Below are experts of layer 6 (counted from 0) of a mixture-of-experts language model. Rows are named router (the router's row for the expert), down (a neuron's output weights, with its number) and show model dimensions 0-63. Each number is 128 + 32 x the weight over its row's rms, rounded and kept within 0 to 255. Numbers have three digits each.
After each expert's rows: "comes before" lists some tokens at least twice as common just after its tokens as in all text. This comes from a sample of Wikipedia text that the model never trained on. Tokens count by the router's weight.

# expert 77
router:139156155147122159045105180104147135136088132122097128165119143171087136150113150177129127139125131150096096151115160111073127163135118156161122146145123124185150146164142129123148054061184089
down0:130131099088115130143099152091171132128127076156101111125133115118123130151142158123108101099166126139210113095076089133109125092171132142152118127156091155137130121056135124126170142091161053
comes before: " in", " the", " to", " on", " a", " with"

# expert 36
router:142081145111141115100116153125159052128160137157152105143148127160097102134118120215111144116151142165154120191137148065071151137118097166185195143108062139087124126154088194135119121079164091
down0:098131128127138149180108123135114119175174127166205159137171123128127124161132125112102144082131124128151119133113089170008130156127148130157196129137091158066131125108129129152206157126127135
comes before: " by", " to", " in", " on", " as", " for"

# expert 1
router:142130097137077114125156184120107098157108176116093152144133137090090174133104187143131179168128136093111147133168183138102082136121165103150126136156104151090106151159071121107107068080207130
down0:091127124151124233143131138108160114137096119136128138140127147110071144137133088137127172128064061116117132129176113120180124162134076165114161183143127101170095142121122150135095142176132127
comes before: "0", "1", "9", "2", "th", "nd"

# expert 22
router:115158144113123080097166169111101092144098154126083140148114107133093161140121158158111181127113111121145147117085160046105098124128105139158077136162097160143130119126082087107167135098190118
down0:111127124132100120106127129125158127140128132125076126196054160126138141139078121146114149127114080158124106125134162108116101068130147135126145129107140133137177151080196127099112080146128071
comes before: " to", " that", " as", " in", " not", " on"

# expert 86
router:110099162132166139098117185136135104161077134145099090122159135099129143134113173122181154174145135126156134119144176049158144077131130125165158127136074148147091184115112151140113104113150137
down0:115151086140107120139153103112143089155142125165143157128121150085085088129097140131178095161196171226089126125097130121095121139149174128093092125117028131133114175123092132120159122124128198
comes before: " the", " be", " a", " his", " her", " their"

# expert 41
router:115140112119122075114148154147164115135126111104092126157096116120083166134067214152107142152135166142096130154162208098092142103106116104177146137179056160187145170217104120151124100111176107
down0:075129217080085130167109081070123113160160050105157087090128161124146131112185132175111145170135095142126205103141151162112132106099125122130119180143111080155077123117128165096146174164132129
comes before: " and", ",", ".\n\n", "s", "ism", "ology"

# expert 51
router:157118204132140098105120181141129094114160152146115111160085141112120160117096127137153153130190136112171135177129148100109110123120102176174144191129016159135123108162130129125095123076184134
down0:113133117103135067066152157106169111195134106143160127119122130109142183106162145101126122148132133077076112132138093129144131145120130121062126125085181125163130139210101103126131130135131109
comes before: " |", ".", " |\n", ",", ";", "%"

# expert 84
router:161167144094106137062138158091153106130131190155104135144134110095124127144099166143119163181113152114082086134116207087102121120181162178120140125126150137131107123128100131122142081119157084
down0:098131217094128046102129127049135167079128114049144136111123135150133195132131117101122128134118063130142136173101000148137150130160141140156110101115125067135128124159116138130113130133070095
comes before: " the", " a", " been", " an", " his", " him"

# expert 10
router:129169199129172095114116175113137101095119115073134070139141171136132188095127158142157122102203122107156146190119133169138088135113132166143123093153153127171162144150132094161146113117159127
down0:130129128138125241116159088202125164109132206171100162131197111133120129132085110174128122122051129087126046133107143128129129114124175120048128160163143092118135174144128126136125204132196129
comes before: ":", " the", " by", "\n", " /", " name"

# expert 40
router:146122137163096146134123164145124086121105159108102106165116116127075143108082188170122158170148155142132106176162163100088140137168134146171126121106109182152104126147163128115178096087160055
down0:097127120153077150127122164109133122144126052124161134109048139143134109126166123126115121121191119022156121156128179142095132115136121134129144083201097139126141131122095086155071069127122136
comes before: ",", " of", " and", ".", " in", " were"

# expert 28
router:164087176105145093069113158130151131163124149116116071140130149134100194151077156145155160199141130088089135155160169080106140121081145183158157158164125148151134165154094127132148114093154130
down0:132128144195132124101129128091107126142234091126135150164098105124127135128080141112119128127134153126170137140106125127144151127125125129181110159127104155186138161140128142138127140128134132
comes before: " the", " a", " this", " his", " their", " an"

# expert 14
router:113078193149144085128137172127105059139122142108061143174125082127092142151075168141177190131134125115101120190152134102118085146124120148158158120161110183143088096117125120177129122092218123
down0:129109106153111131139131156082127088132122134136068198176127123120082138159125112198130126127131140151120095106140122125132135126121176136128156117143114217130102180138151128130111135191131141
comes before: "0", ".", "%", " |\n", "5", " m"

# expert 3
router:114080099164140109116150112100091067153128131069119072183113102117140173173160142145157145165143103097147164143108091099054100110090085153166109230148132115126142144121072171161121156048150086
down0:155119142103020088152127134129120118181151187123112113133127119116126129151127113112080160147151071127156149143100203239129121132064135130141122231119136129182180089127144180130130109129043123
comes before: " a", " well", " \"", " the", " of", " an"

# expert 45
router:138140164089075081121124144151091144128112137074112132138164147089054133102142238191151192164121153119138105093129131077095073155096136131159117139139125187119098128208136132116129094132182099
down0:136125170078122103142105154111162124136114137138122153141124166117127104158122104161132150104157109142141073147127155114130222131054126192137073113127126108192109174112116076122151151146121139
comes before: " of", ",", ".", " to", " in", ".\n\n"

# expert 4
router:150110162094063072099157113161159080125127107109101142169126169127117151113151226139126154111148139139165156175164191116132145152079103163169164084109144117138064088158099126140119086079210135
down0:092137128131161126153157160115163090153156132129166202115063105151149161128154177182102125110107133125185128130113154072153113126128054074067123122181130138163150145094101102153070153150151123
comes before: ",", " (", "\n", "i", " =\n\n", "a"

# expert 56
router:077112163139095082086127153121157104108146131096067091203100145151060133114101177157152133128076189122131111126140179132140133140121134133173126153126098126156134135185155126101125126067195116
down0:152131203136085156160115130208143074094120090093129129198127079130089119142094108159137071080141113136145120123131110144161169095147059110148131093168113208132090131133133046146130104078125163
comes before: " of", " in", ",", "\n", ".", "\n\n"

# expert 35
router:100116137111114075145120194148141113090076130109108079155158112115106129131066197154183120174149152117148137142139175094099145102060080133146192160145100209171144125147104106143103077118167054
down0:132153152121129132129139075022127131118160144112127114100141161111115126095187162122134143095147166072126101110151149131129109155145114094115142116117139121137130108089129121108183110162127075
comes before: " of", ",", ".", " was", "'s", " is"

# expert 44
router:139080121128082118105132130109121127161101153122101113162131144074079170134109176157148164204127133129145140143135184127131130131122108112195129116153106126147152141188097148156165111100192096
down0:146125141188131120127124129131125165128120130108127142126195189156148127131182126083137163158095155108139148130079134161084113204159128132077126127177191080126069123140131121132128123206128132
comes before: "9", "8", "7", "6", "1", "5"